Experts of a small language model: width 160, 508M tokens.
Below are experts of layer 4 (counted from 0) of a mixture-of-experts language model. Rows are named router (the router's row for the expert), gate (a neuron's input weights, with its number), up (a neuron's input weights, with its number) and show model dimensions 0-159. Each number is 128 + 32 x the weight over its row's rms, rounded and kept within 0 to 255.
Before each expert's rows: a language model's description of what the expert responds to. This comes from a sample of Wikipedia text that the model never trained on.

# expert 1
Description: Mid-word syllable pieces. Middle syllable pieces of longer words after a prefix like dis-, se-, inter-, e.g. Undisc-lo-sed, Suc-ce-eded, di-v-orced.
router [112 148 132  75 128 139 140 117 125 132 104  68 142 142 203 133 106 171 155  93 106 158 155 106 119 206 134 112  81 148 131 128 172 161 136 115 118 134  96 135 117 173  84 190 166 148 105  99 163  90 123  83  89  83 154  81 122 125  99 147 114 122 153 102 119 158 133  67 123 119 129 142 167 103 148  78 166 111 139 141 102 167 143 121 155 115 114  97 118 156 143 160  95 193 123  90 137 157  89 138 154 145 149 201 144 101 108 120 135 179 105 140 163 157 111 109 136  87 100 132 148  83  96 194 205 163 125 159 165 193 126 172  65 131 109 123  91  61 132 126 114 144  96  56  84  85 171 122 130 152  63  86 150 175 106  93 111 117  94 103]
gate0 [110 106 125 193 154 181 133 108 148 143 128  80 110 172 113 119 118 108  99  87 148 116 168 146  97 139 120 161 193 130 197 108 195  94 123 134  94  79 115 113 118 130 154 122 152 159  83 126 168 153 113 165 135 118 156 132  98 129 146 149 102 138  84 120 153 121 120 153  98  64  91 133 135 116 121 131 157 143  59 145 130 155 114 114 126 127 157 122 160 116 170 121 165 204 160  79 119 119 124  62 130  71 169 117 200 121 113 144 129 163 109  81 158 147 114 128 200 124 105 172  86 125 146 182 140 163 109 102 199 132  94 166  68  75 108 171 119  81  70  93 132 154 150 106  77 131 112 170 103 180  73  97 115  96 132 153  91  90 130  80]
up0 [138 127 106  77  82 177  98  73 125 139  95 153 150 112 130 165 147  91 125  79 101 157 137 127 145 166 110 113 139 165 143 131  79 144  81 152 110 109 142 170 136 130 146  91 135 153 124 128  57  71 152 144 129 155  69  93  60 138 131 118 127 132  80 159  89 136 102  88 108 173  92  73  77 139 179 202  76 114 180 148 152 181 156 172 128 124 212 128 147 111 118 181 118 154 105 130 113 156 132 164 114 167 125 102  83 152  62 105 186 125 186 149 126  70  86 145  69 149 108 147 106 143 114 145 102  83 179 109 118 130  94 137  93 104 146 114 172 115 110 183 130 116 134 107 144 146 128 160 136 165 108 128 190 120 201 116 147 119 148 125]
gate1 [174 168 120 124 147  97 183 158  90 177  84 141  61 110 165 193 128 145 137 208 127 106 182  74  70 195  46 108 123  88  95  77 148 151 124 146 118 165 166  72 179 175 118 184 109 106 110  79 151 162  96 125 109 169 148  93 101  77 145 112  91  83 149 161 129 125 107 138 159 135 149 151 109 131 116 109 116 126 139  88 111 110 166 189 137 136 159  64  85 112 162 109 109 125 116 128 144 117 116 131 194 113  92 125  80  53 147 138 184 132  85 137 144 133  76 132  82 119 131 122 159 108 141 168 128 132 100  99 143 158 135 146 115 125 146 140 113  86 124 138 156 121 163 118  96 127 145 161 147  97  85 116 170 114 140 169 143 188 161 143]
up1 [167 176 125 115 161 160 168 186 123 135 105 153  55 141 178 143 126 103 118 122 129 151 198  96  80 154 127  72 121 126 105  74 144 115 153 125 138 178 131  87 138 159 157 170 134 118  92  82 149 126 140 105 115 130 115 121 125  68 106 114  82 174 114 109  66 171 128 123 153  94 160  67  88 166  87 128  82 103 149 111  88 109 142 150 146 151 130  97 153 112 152 113 118 118  94 146 141 117  95 130 184 113 151 179 117  88 132 117 163  79 121  83  61 176  88 134  89  78 142  82 111 121 131 144 149  95 121 127  78 117 147 149 107 104 112 127  34  87 136 144 126 117 167 171  90 103 109 219 146 115 121 109 190  88  95 186 121 144  87 134]
gate2 [153 153 135  75 138 133 133 124  80 151 129 123  77 125 173 171 102 126 181 154 165 190  92 166 120 124 135 144 104 116 109  35 161 147 114 125  96  96 101 122 134 135 129 187 209 152 119 139 100 102  90  92  72  67 113 162 155 125 102 172 112 107  60 135 116  81 111  77 148 165 148 140 106 144 165 149 150 114  95 140  91 162 139 171 124 139 129 101 136  44  84 112 106 150 116 140  81 127 136 183  99 182 166 139 112  72 149 157  88  91 157 121 167 124 120 107 129 160 131 179 108 149 125 141 125 109 104 131 106 172 139 150  81 132  94 108 104 131 109 156  92 169 142 120 109 107 148 140 197  66 134 114 120 220 139  85 148 137 180 101]
up2 [123 155 143 130  98  96  84  96  66 116 143 152  98 151 139 150 103  87 168 127 174 134 118 155 124 131 107 119  91  65 164  52 163 139 126 129  92  93 168 141 127 109  98 166 134 110 168 138 128 114 134  86  94  74 126 143 154 124 116 178 106 130  96 146 133  79 131 105  74 124 112 165 171 149 144 138 131 122  88  69  43 162 192 194 116 128 145 113  79 115 101 111 103 131  97 120  96 140 106 186 115 110 151 140 205 138 129 105 133 141 133 135 156 132 123  87 129 150  97 145  53 107 106 118  94  98  91 108  90 161 133 157 106 155 100 122  66 134 136 203 112 151 123 114 100 135 141 135 147  48 108  93  98 185 151  99  81 116 230 121]
gate3 [120  87 167 172  85 140 154  72 111 154 109 138  92 123 158 113 106 152 136 103 132 148 141 127  66 137 124  97 151 133  88 181 170 125 176 124 131 135 140 142 130 185 143 142 173 102 106 153 153 118  79 173 100  71 108 109  97 108 120 150 128  68 144 112 121 124 138 116 141  98 147 144 255 195 131 148  92 126  55 124 139 114 143 120 141 113 164 132 118 163 102 141 161 176 125 148 157  90  97 188 147  83 121 146 119 178 125 118 175 129 153 161  83 129  76 105 125 137  93 119 111 146  91 140 132 138 199 149 178 158 128 123 114  64  83 186  72 156 162  85 183 134 164 154  61 139 125 141 139 159 113  90  99 132  95 145 153 126 128  74]
up3 [145 154 161 155 176  87 108 117  95 128 190 129  94 112 122  88 156 146 138 127 127  99  88 198 127 119 145 112 165 119 124 129 140 142 159 102 192 113 135 167 171 140  99 163 118 178 154 105 181 111 120 125 107  82 167  42 150 108 119 122 153 121 138 192 138 101 122 164 179 140 155 145  86  69 116 112 135 127 125  67  83 103  83 188 144 122 130 116 149 148  85 149 140 172  96 119 212  86 178  58 117 106 103  98 148  92  90 163 129 123  98  92  87 153 139 123 111 143  97  91 156 119 176 100 141 131 111 125 134 100  76 144 102 113 125 138 151 121  84 111 142 140  95 115 142 122 131 191  94  39  71 131 118  76 103 110  77 106 100 189]
gate4 [144 141 178  92  96 113 171 191 139 124 140 105  99 118 114 134 105  75 167  91 124  76 149 108  95 160 122 124 174 147  79 163 139 135 166  80 141 150  69 134 100 152  88 173 140  94  78 153 114 104 118  72 167 187 123 107 107 133 115 136 130 123 126  74 128 109  87 113  93 145 177  89 109 174 110 120 121 118 158 167 125 156 198 120 115 136 135  99 180  65  77  93 126 149 141 112  35 112 137 110 117 132 119 158 126 156 170 130  91 150  99  78 142 116 122 117  88 147 129  73  71 127  91 133 116 121 101 110 147 111 146 129  92  71 154  94 130 172 122 158 106 129  83 135  81  86 153 130 123 123  84 197 176 157  63 122 142 110 215  95]
up4 [ 90 163  90 120 147  85 122  94 124 129 102 184 153 104 119  74 146 151 113 152 130 151  93 136 116 105 139 113  62  82  82 114 153 112 115 157 114 122 116 150 149 111 155  66  97 181 182 132 154 165 107 137 100  70 103 184 140 138  93 174 129  35 132 104 137 124 184  92 142 107 121 133 190 118 126 109 115 122  97  82 139 141  95 133  93 100 128 127  86 154 125 127 114 127 110 186 206 124 167 165 143 195 114 113 166 115 118 104 154 111 123 170 144 146 145  95 142  90 113 142 121 193 130 120 151 164  95 144 143  98 102 122 154 173 120 160  93  94 189 110 209 120 119  83 179 154 118 125 118 133 166 150  75 156 124 103 171 110  30 163]
gate5 [149 144 184 186  97  87 140 140 121 134 155 120 163 105 161 104 115  98 169  79 179 185 119 170 135 174 120  48 152  90 130 119 102 122 124  98 101  99 178 137 118 102 111 116 183 101 118 145 132  94  99 221  45 119 148 154 116 147 146 112 187 225 114 105 138 164 200 132 112 111 106 180 144  54 119 136 135  99 133 155 152 126 150 104 140  86 140 141 129 155 131 193 175 168 108  85 137 111 127 150 122 138 125 101 129 131 184 126 125  90  92  99 154 116 119  94 153 110 184 148 144 120 110 183 102 160 118 119 134 178 139 146 109 166 110 113  98 109 157 161 129 175 145  94  96 115 126 121 137 141 134  74 117 181  79 174 164  98 166 123]
up5 [146 147  50 145 107 170 119 178 151  93 127 143 127 145 116 151 157 149  92 151  85  88 150 104 135  87 165 164 142 130 144 132 148 141  90 177 152 147 100 123 146 124 154 157 126 137 173  85 155 220 113 105 179 134  86 124 128  78 129  64 101  73 116 123 164 110 109 149 104 176 121  65  90 210 115 137 129 166 130 119 116  90 146 135  69 161 149 140 116 103 155  94 126  92 144 145 153 124 144 153 151  95 165 151  87 138  91 117 143 174 107 112 122 114  92 166 137 156  91  92 102 121 192  59 158  68 160 158 114 116 100 120 117  87 181 144 112 132 123 106 176  41 136 178 170 168 105 156 125 133 109 182 177  82 112 110 108 165  97 135]
gate6 [ 92 131 142 129 156  72 140 141  97 114 129 110 167 126 141  87 107 145 180 192 129 145 162 172 136  69 139 153 101 141  95 124 113 141 119  92 150  98 110 164 220 109  95 112 128  96 143  98 100 161 123 168 120 192 150 117 140 144 114 174 112 198 152 168 187 125 133  99 116 141 179 137 151  54  88 154 149 189 147 105  78 199 121 135 129 102 128  90  92 164 125 164 132 154 193  97 121 128 101 151 160 117 124 142 118  46 145 166 144  65 136 130 124 101 141 114 167  95  75 169 139 109 114 167 108 192 123  95 156 145 113  83  75 158 156 176 127 112 148 152 183 114 138 179 110 116  82  90 100 131 136 183 149 148 128  99 108 151 126 161]
up6 [189 123 131 119 127 128 104  81 139 144 151 102 165 150 166 166 130  64 104 125 197 115 177 133 123 147 177  99 100 204 168 142  77 131 132 103  86  88 128 112 129 133  94  62 141 146 108 168 137  99 123 118 133 102  78 127 161  59 140 116 121 127 119 105 117 117 115 152 164 146 126 128 176 128 139  79 127 105 106 160 203 186 124  82 169  91 145 103 172 131 139 164 125 127 150 111 148 118  66 104  72 124 113 129 113 161 132 122  64 131 111  95 179  99 134 147  94 150 132  58 184 162 134  41 131 110 102 161  80 158 154 173 131 151 143 103 117 124 113 118  42 149 108 116 105 143 151 139 153 133 148  70 129 117 116 151 154  83  43 113]
gate7 [130 110 139  67  86 137 102 124  80 138  55 124 100 137 123  44 113 150 121 144 134 135 102 163 146  97 107 132 130 176 108  92 111 197 144 171 153 109 134 163  86 202 150 140 116 132 122  89 101 135 130  88 133  99 192 140 124 127  87 136  77 124 194 113 123  92 106  88 115 135  65  55  13 164 165  81 126 130 113 139  93 153  86 143  74 120 126  75  87 119 147 116 153 137 129  98 151 149 110 124 122 117 119 152 161  95 131 239 139 163 127  56 131 132  54 104 105  91 130 120 110 102  95 127 153 139  76 139 147 155 115 139  93 107 110 147 146 109 111 150  93 136 105 129 131 110 136  96 126 122 126 115 138 144 150 146 142  83 180 150]
up7 [168 126 118 151 146 132 121 128 190 109  97  86 190 140 113 173 102  95 142 102  78 119 114 103 104 113 125 105 110 155 104 130 196 174  87  54 173 116 138 152 144 116 166 134 139  68 110 155 134 141 159  99 163 224 251 139 155 134  71  79 116 143 119 149 156 138 129  91 147 157 157  83 185 131 115 156 148  97 123 169 118 108 106 159 131 140  87  49 167  82 138  94  94 143 152 136 163  96  94 131 158 132 166 150 121 138  83 107 124  82  76 105 137 108 165 110 130 114  83 125  80 107 132  96 104 135 175 120 145  62 191 146 175 122 122 109 136 145 182 124 133 129 115 172  96 114  92 154 134 166 150 132 143 109 136 106 118 147 133 100]
gate8 [132  62 126 164  77 130 130 124 128  87  94 134 135  86 125 154 161 101 105 126 135 129  96 104 130 103 133  94 111 180 167 129 189 106 144 123 102 142 109  98 124 152  90 157 131 126 127 107  94 117  87 128  80 151 135 139 128 122 164 137  97 140  96 199 153 155 191  37  71 181  58  56 147 172 119 135 174 104 129 162 140 195 121 147 179  97  83 104 106  92 192 106 144  76 112 131 155 187 148  41 107 132 155 135 105 124  51  87 121 112 120 105 133 155 165  72 111 137 129 125 108 140 136 163 182 101  89 138 194 148 119 118 140 126 141 130 145 174  98 130  97 115 134 116 187 168 101 132 139 171 110 132 102 100 140 150 116 151 162  94]
up8 [152  98 146 166  94 144 171  92 117 113  59 152 164 118 109 112 161 127  97  65 138 141 107 117 155  97 174  84  95 149 144 123 151 100 142 107  79 148 120  95 148  93  60 100  82 152 110 149 125 150 127 164  60 123 142 137 155 118 147  98 115  91  70 220 140 105 109 101  93 184  58 122 176  96 108 178 167 145  67  97 183 150 135 181 155 102 121 106 141 101 152 153 115 107 161 100 136  87 144 116 136  87 139 109 133  96  87  73 118 164 121 155 159 135 141 138 146  65 112 133  98 142 154 161  85  69 131 174  97 175  83 118 119  83 122 143 182 157 107 112 146 105 137 148 116 146 165 126 138 205 166  91 164 108 121  89 122  92 160 110]
gate9 [114 173 185 189  48  66 141  90 110 100 121 105 108 113  87 120  89 145 152 148 125 129 133  86  85 187 147  87 125  80 172 128 100 191 136  99  83 125 100 144 133 196 145  61 121 159 129 106 165 128  85 116 139 142 125 136 127 120 105 102 144  79 134 134 164 136 142  44 120  88 143 108 105 129 164 170 153 210  62 131  87 132 123 117 144 126 107  79 150  99 119 150 106 148 140 122 170 161 172  52 115  96 118 114 131 152 171 122 163 158 127 160 138 162 126  66  41 172 123 102 177 122 119 127 139 144 151 168 114 165  73 156 121 170 109 143 131 115 158 148 128 138 158  77 117 154 103 145 134 132 138 128 156 165  72 101 158 118 125  98]
up9 [112 102  89  68 219 121 101 159 165 103 179 153 168  82 117 132 221 138  82 126 112  92 143 140 180  87 142 146 131  88 118 119 102 122 117  79 171 130 169 126 179  60 136 131 144 142 128  96 132 195 148 181 127 127 104 111 167 121  99 153 157  89 149 116 102 124 118 159 115 151 143 121 147 129  98  84 120 123 161 128 179 135 140  79 145 127 149 123 116 127 111 158 130 119 163 123  55  72 116 180 147 150 158 156 166 127 127 152 134  94 186 153 112 116 136 183 177  72  86 151  92 142 149 157 103 110 147  66 110 149 161  35 113  92 118 152 152 114 139  94 154 138 126 181 125 125 148  88 129 127 130 116  67 137 175 193 154 146  88 116]